config = dict(
    n_layer=10,
    d_model=256,
    d_shared_expert=0,
    activation='clamped_swiglu',
    moe_layers=[0, 1, 2, 3, 4, 5, 6, 7, 8, 9],
    normalize_top_k=True,
    routed_scale=2.0,
    balance_bias=False,
    tie_embeddings=False,
    train_tokens=381000000,
    dataset='wikipedia_en',
)
Below are experts of layer 2 (counted from 0) of a mixture-of-experts language model. Rows are named router (the router's row for the expert), gate (a neuron's input weights, with its number), up (a neuron's input weights, with its number) and show model dimensions 192-223. Each number is 50 + 15 x the weight over its row's rms, rounded and kept within 0 to 99.
After each expert's rows: "comes after" lists some tokens at least twice as common just before its tokens as in all text; "gets" lists some tokens that make up at least twice as much of what it gets as of all text. This comes from a sample of Wikipedia text that the model never trained on. Tokens count by the router's weight.

# expert 127
router:50 64 40 56 60 31 30 28 48 39 28 60 46 40 50 65 59 54 57 38 42 38 50 49 78 65 33 05 50 48 55 51
gate0:48 70 63 42 41 41 69 46 55 64 51 27 57 69 70 48 31 66 31 33 52 57 74 42 38 26 33 68 44 47 43 58
up0:38 45 63 46 64 45 65 50 45 39 65 46 40 23 47 50 47 67 08 30 49 57 77 72 58 30 47 39 76 30 41 69
gate1:34 49 36 60 61 22 43 66 15 33 48 42 30 64 51 40 52 61 24 63 75 30 67 44 44 41 71 62 62 38 04 54
up1:29 44 59 60 66 51 41 57 45 41 49 35 29 62 47 17 58 61 42 62 39 43 53 58 36 49 78 44 23 35 30 50
comes after: " ", " 0", " 1", ")", " —", " 2"
gets: " |", ";", " is", " are", " were", " was"

# expert 12
router:79 64 41 69 58 53 67 40 28 27 32 52 52 30 70 67 59 44 41 54 57 47 33 40 49 32 42 51 66 58 48 38
gate0:63 36 46 60 52 54 51 28 40 61 75 55 56 48 35 56 46 72 43 53 71 41 35 52 65 43 21 40 74 59 46 44
up0:71 74 58 65 66 48 64 18 32 34 56 56 68 52 42 68 50 59 47 49 60 41 35 65 34 14 41 51 77 56 48 29
gate1:60 64 47 49 48 34 46 20 23 53 49 45 57 35 47 51 50 55 17 22 62 40 48 25 54 42 63 72 34 27 53 62
up1:48 46 62 45 37 35 25 20 42 56 45 62 53 54 47 52 51 33 27 45 62 37 36 37 60 46 36 55 52 40 36 58
comes after: " to", " |", " would", " who", " not", " that"
gets: " ", " to", "ing", " not", " and", "′"

# expert 13
router:70 45 52 61 74 52 68 47 26 35 34 72 37 56 36 68 45 46 53 62 60 54 55 44 68 37 45 26 68 55 55 58
gate0:53 32 57 48 79 43 55 30 57 37 44 38 84 52 69 82 36 44 21 39 59 31 30 51 29 63 65 49 45 38 28 63
up0:71 31 60 60 80 50 51 26 64 34 31 23 57 32 63 61 60 30 19 52 59 43 35 54 35 69 68 58 29 52 24 67
gate1:41 50 58 56 54 17 56 61 17 40 15 64 66 34 54 48 47 43 32 43 33 64 27 40 41 46 44 43 60 59 49 53
up1:43 32 56 62 59 17 49 69 18 37 22 70 73 38 39 29 51 45 27 38 35 66 40 41 50 59 29 48 66 52 43 43
comes after: " in", " of", " to", " for", " on", " from"
gets: " the", " a", " this", " his", " same", " other"

# expert 17
router:82 40 41 42 54 33 38 33 54 48 35 63 29 45 51 52 65 50 51 36 43 47 40 56 59 50 47 31 67 55 57 56
gate0:77 43 46 62 54 46 39 34 78 30 57 57 42 58 69 52 74 68 67 49 31 43 36 77 50 54 33 31 53 38 69 58
up0:66 48 59 62 39 50 23 52 82 45 54 41 50 57 54 48 63 72 64 53 36 35 30 47 54 56 27 43 51 51 84 61
gate1:46 67 31 53 51 63 65 55 68 37 27 51 67 60 44 29 41 82 59 60 75 61 56 53 67 60 57 59 54 68 60 63
up1:59 50 47 93 37 75 49 61 64 30 33 46 74 73 59 09 55 70 53 68 61 50 61 60 99 37 47 54 33 62 48 49
comes after: " ", " 0", " —", ")", " 1", " 0;"
gets: " |", ";", " 0;", " —;", " –;", " 1;"

# expert 54
router:62 65 59 45 77 50 45 18 56 20 36 54 64 37 32 60 53 35 65 34 45 63 54 51 66 58 62 44 57 34 45 36
gate0:61 43 45 52 68 63 60 58 57 70 47 72 64 95 39 42 65 31 32 56 54 27 55 36 41 79 49 48 27 56 43 77
up0:51 53 47 68 66 72 62 45 57 52 43 63 81 82 60 39 64 57 48 57 40 45 63 16 55 71 36 30 37 41 33 73
gate1:73 32 42 40 49 56 51 66 57 52 56 31 46 68 63 40 63 52 43 66 43 56 45 68 42 56 70 48 63 54 79 71
up1:63 52 36 39 74 61 22 68 49 89 55 47 57 57 49 50 62 67 71 50 20 54 46 45 49 62 47 68 69 50 47 27
comes after: " to", " he", " and", " He", " also", " who"
gets: "ing", "ed", " has", " had", "s", " with"

# expert 72
router:69 48 64 66 58 60 64 32 30 44 41 57 49 41 38 80 60 56 74 16 51 48 64 57 74 51 45 38 77 48 28 29
gate0:47 42 65 40 60 40 52 39 55 44 58 40 70 80 53 56 47 52 53 49 57 41 43 27 54 50 64 66 70 29 53 50
up0:38 58 59 55 56 70 68 44 70 50 53 41 62 70 51 63 33 35 65 61 67 31 51 46 54 50 69 75 59 14 55 69
gate1:46 43 74 72 65 46 37 58 32 74 49 37 56 52 70 46 32 42 71 40 65 40 53 49 62 65 31 47 56 39 61 47
up1:56 37 71 63 54 52 57 53 33 83 53 15 67 54 56 58 23 42 50 36 60 53 66 35 71 62 39 55 82 63 56 36
comes after: " a", " an", " is", " as", " with", " A"
gets: " a", " an", " A", "A", " An", " small"

# expert 101
router:58 59 38 49 55 62 56 46 46 15 23 50 69 22 22 57 62 62 83 41 53 41 54 51 63 38 45 40 67 77 39 60
gate0:63 82 48 29 48 46 32 58 70 38 43 26 44 78 65 53 31 43 71 44 46 68 52 67 57 86 60 23 53 62 45 45
up0:81 50 70 70 47 45 80 55 59 57 64 58 38 59 54 68 49 71 34 51 60 66 32 46 43 29 40 60 67 66 65 48
gate1:66 16 45 67 27 17 36 60 28 43 49 41 35 54 37 54 48 35 29 49 72 70 75 52 67 54 53 40 63 84 25 55
up1:85 20 23 62 17 24 41 49 15 33 43 57 45 61 46 36 48 37 53 65 80 81 63 66 63 43 58 34 71 59 15 46
comes after: " of", " in", " on", " for", " to", " at"
gets: " the", " of", "re", " for", " their", " from"

# expert 32
router:44 42 58 44 66 37 57 25 54 53 17 58 48 44 35 49 44 42 40 40 64 56 71 77 46 69 48 56 69 72 36 51
gate0:53 64 45 57 69 84 33 75 23 59 62 35 54 45 44 47 67 57 39 39 47 38 61 37 57 45 58 77 53 42 44 84
up0:58 25 44 65 43 70 66 60 62 47 23 52 69 49 18 43 71 55 50 37 29 47 55 49 37 36 46 45 14 30 52 44
gate1:37 51 58 56 42 49 64 41 67 58 21 34 65 70 45 48 32 51 29 41 68 72 40 78 35 53 60 77 48 34 41 53
up1:49 46 51 47 52 57 59 26 71 53 28 33 55 59 19 30 33 43 61 53 76 45 44 80 35 71 48 72 30 30 49 35
comes after: " was", " is", " were", " are", " be", " been"
gets: "ed", " known", "ated", " used", " as", " located"

# expert 9
router:46 60 47 59 63 38 70 24 31 49 33 36 42 13 55 51 56 45 55 37 53 44 57 51 76 54 17 51 54 65 46 40
gate0:44 49 39 40 68 26 50 52 38 45 43 32 51 37 47 70 30 79 60 24 45 48 59 68 60 63 48 46 57 66 40 40
up0:69 45 68 32 29 36 44 42 36 42 45 39 45 82 86 52 36 63 68 51 39 32 49 63 49 39 44 58 36 51 30 39
gate1:68 53 51 49 56 42 36 47 20 28 68 48 34 54 60 72 47 62 90 50 71 48 72 66 65 51 37 44 67 58 55 30
up1:31 67 43 67 58 62 57 32 54 61 45 50 46 66 46 53 44 47 49 29 43 57 66 55 43 52 37 40 37 26 29 64
comes after: " ", " |", " at", " for", " to", " of"
gets: " |", " ", " the", " by", "|", " at"

# expert 126
router:52 68 40 62 91 39 47 22 50 50 43 44 38 35 41 62 44 38 39 26 60 72 65 49 64 52 68 21 52 53 33 62
gate0:60 43 57 38 56 29 35 55 43 30 49 44 67 63 49 70 38 61 47 50 34 42 37 51 59 60 37 55 51 40 68 41
up0:51 41 59 56 75 55 30 40 46 58 75 74 42 73 44 51 61 52 54 42 56 51 59 35 60 34 74 48 29 63 31 68
gate1:61 60 68 50 53 19 77 37 31 36 51 47 39 66 35 49 61 66 37 46 56 46 61 47 60 64 68 49 78 64 54 41
up1:49 44 64 54 56 31 96 72 58 35 26 31 48 57 26 54 58 60 36 43 46 43 75 33 61 34 47 56 95 72 24 73
comes after: "\n", ".", " =", "==", "===", " =="
gets: "\n", "==", "\n\n", " ==", " –", "es."

# expert 102
router:42 52 38 48 70 47 61 55 40 48 24 60 51 26 48 47 63 39 41 48 46 44 84 68 58 55 59 48 75 44 28 54
gate0:34 55 48 64 70 52 59 36 46 51 32 43 46 51 57 50 42 27 59 45 58 49 46 45 37 62 64 50 40 57 62 46
up0:29 56 38 51 59 53 49 50 52 52 31 46 36 53 55 43 26 37 57 63 74 53 53 48 46 50 50 43 53 50 27 45
gate1:31 41 27 25 58 47 55 52 41 68 56 27 53 74 37 44 49 40 53 48 35 55 73 23 33 58 37 61 40 38 28 61
up1:45 35 24 46 52 43 52 53 25 72 46 43 34 40 58 43 48 40 60 40 47 70 64 40 49 46 57 75 56 31 28 68
comes after: "\n", " \"", " one", " (", "/", "\""
gets: " \"", " of", "S", "M", "B", " ("

# expert 79
router:46 61 57 76 75 40 36 31 54 63 45 66 48 62 49 70 59 64 51 32 50 35 55 64 40 37 39 20 83 55 43 61
gate0:66 63 36 57 63 54 47 44 48 62 22 39 46 39 46 50 82 41 33 48 55 76 15 36 66 33 68 31 48 54 45 62
up0:52 69 56 73 75 45 46 35 53 39 33 36 25 25 40 62 68 64 61 50 68 55 21 19 66 32 59 32 59 47 51 66
gate1:33 59 68 70 55 62 44 70 47 48 45 66 45 64 55 33 19 40 50 54 41 61 47 28 36 45 61 55 24 67 36 92
up1:26 55 54 64 64 59 39 54 53 63 65 40 49 22 36 29 42 23 41 54 41 72 65 35 59 48 65 50 47 84 46 53
comes after: " his", "'s", " their", " its", " with", " her"
gets: "'s", " the", " his", " a", " their", " its"

# expert 20
router:59 61 45 40 64 38 42 53 57 51 22 79 24 48 63 48 47 57 66 50 63 40 43 53 66 37 30 21 78 44 37 53
gate0:58 47 47 49 54 23 64 40 65 65 63 51 46 33 52 67 57 61 70 54 56 42 25 29 29 64 54 49 53 59 53 43
up0:54 80 50 34 48 17 58 43 53 77 61 40 57 32 44 59 48 52 62 57 66 68 37 54 27 66 55 40 44 60 46 50
gate1:57 62 45 53 76 70 53 66 74 39 65 66 63 19 56 51 27 71 36 36 84 41 60 65 46 53 58 52 63 77 52 52
up1:67 55 64 84 48 53 43 39 64 56 38 46 61 21 52 39 23 47 79 39 44 63 46 73 68 69 24 63 58 41 42 64
comes after: " of", " in", " to", " with", " by", " for"
gets: " the", " The", "The", " other", " two", " his"

# expert 84
router:62 73 48 42 60 51 70 23 59 36 35 60 41 23 44 58 43 77 66 21 70 45 70 33 72 49 54 52 69 59 43 50
gate0:63 84 49 80 70 32 51 47 61 34 45 47 55 51 40 45 35 38 42 51 66 43 56 51 59 81 47 30 58 72 45 26
up0:41 46 49 40 46 52 46 42 35 40 54 50 49 64 50 84 38 38 66 33 49 55 61 73 60 37 40 25 47 35 57 47
gate1:66 44 53 32 63 48 48 36 59 41 44 66 54 79 54 61 37 26 56 34 35 53 44 58 71 58 48 41 68 49 58 46
up1:47 45 37 30 79 48 72 23 33 40 36 45 40 58 57 38 35 47 74 44 57 17 04 52 62 78 64 37 82 47 33 42
comes after: "\n", "\n ", " (19", " 18", " where", ";"
gets: "|", "-", " -", " a", " L", " J"

# expert 117
router:43 36 28 57 68 37 44 53 29 31 52 56 74 46 27 60 43 53 55 55 44 51 92 55 31 59 30 40 70 74 38 32
gate0:53 67 53 35 70 42 36 52 71 48 63 66 73 37 34 51 77 54 45 49 24 45 63 36 51 55 44 40 41 73 65 44
up0:67 52 53 39 75 30 51 41 53 76 41 73 71 54 53 72 63 42 60 40 25 64 67 64 36 47 33 40 79 66 50 53
gate1:00 49 55 40 61 62 50 58 48 31 64 33 31 37 41 42 57 38 27 47 67 59 42 56 29 56 32 66 57 76 11 23
up1:31 72 39 72 39 64 39 78 32 23 58 44 41 49 47 45 43 46 11 35 51 64 32 65 43 56 45 56 81 57 62 37
comes after: " of", " University", "ation", " de", "s", " end"
gets: " of", " the", " de", " for", ":", " la"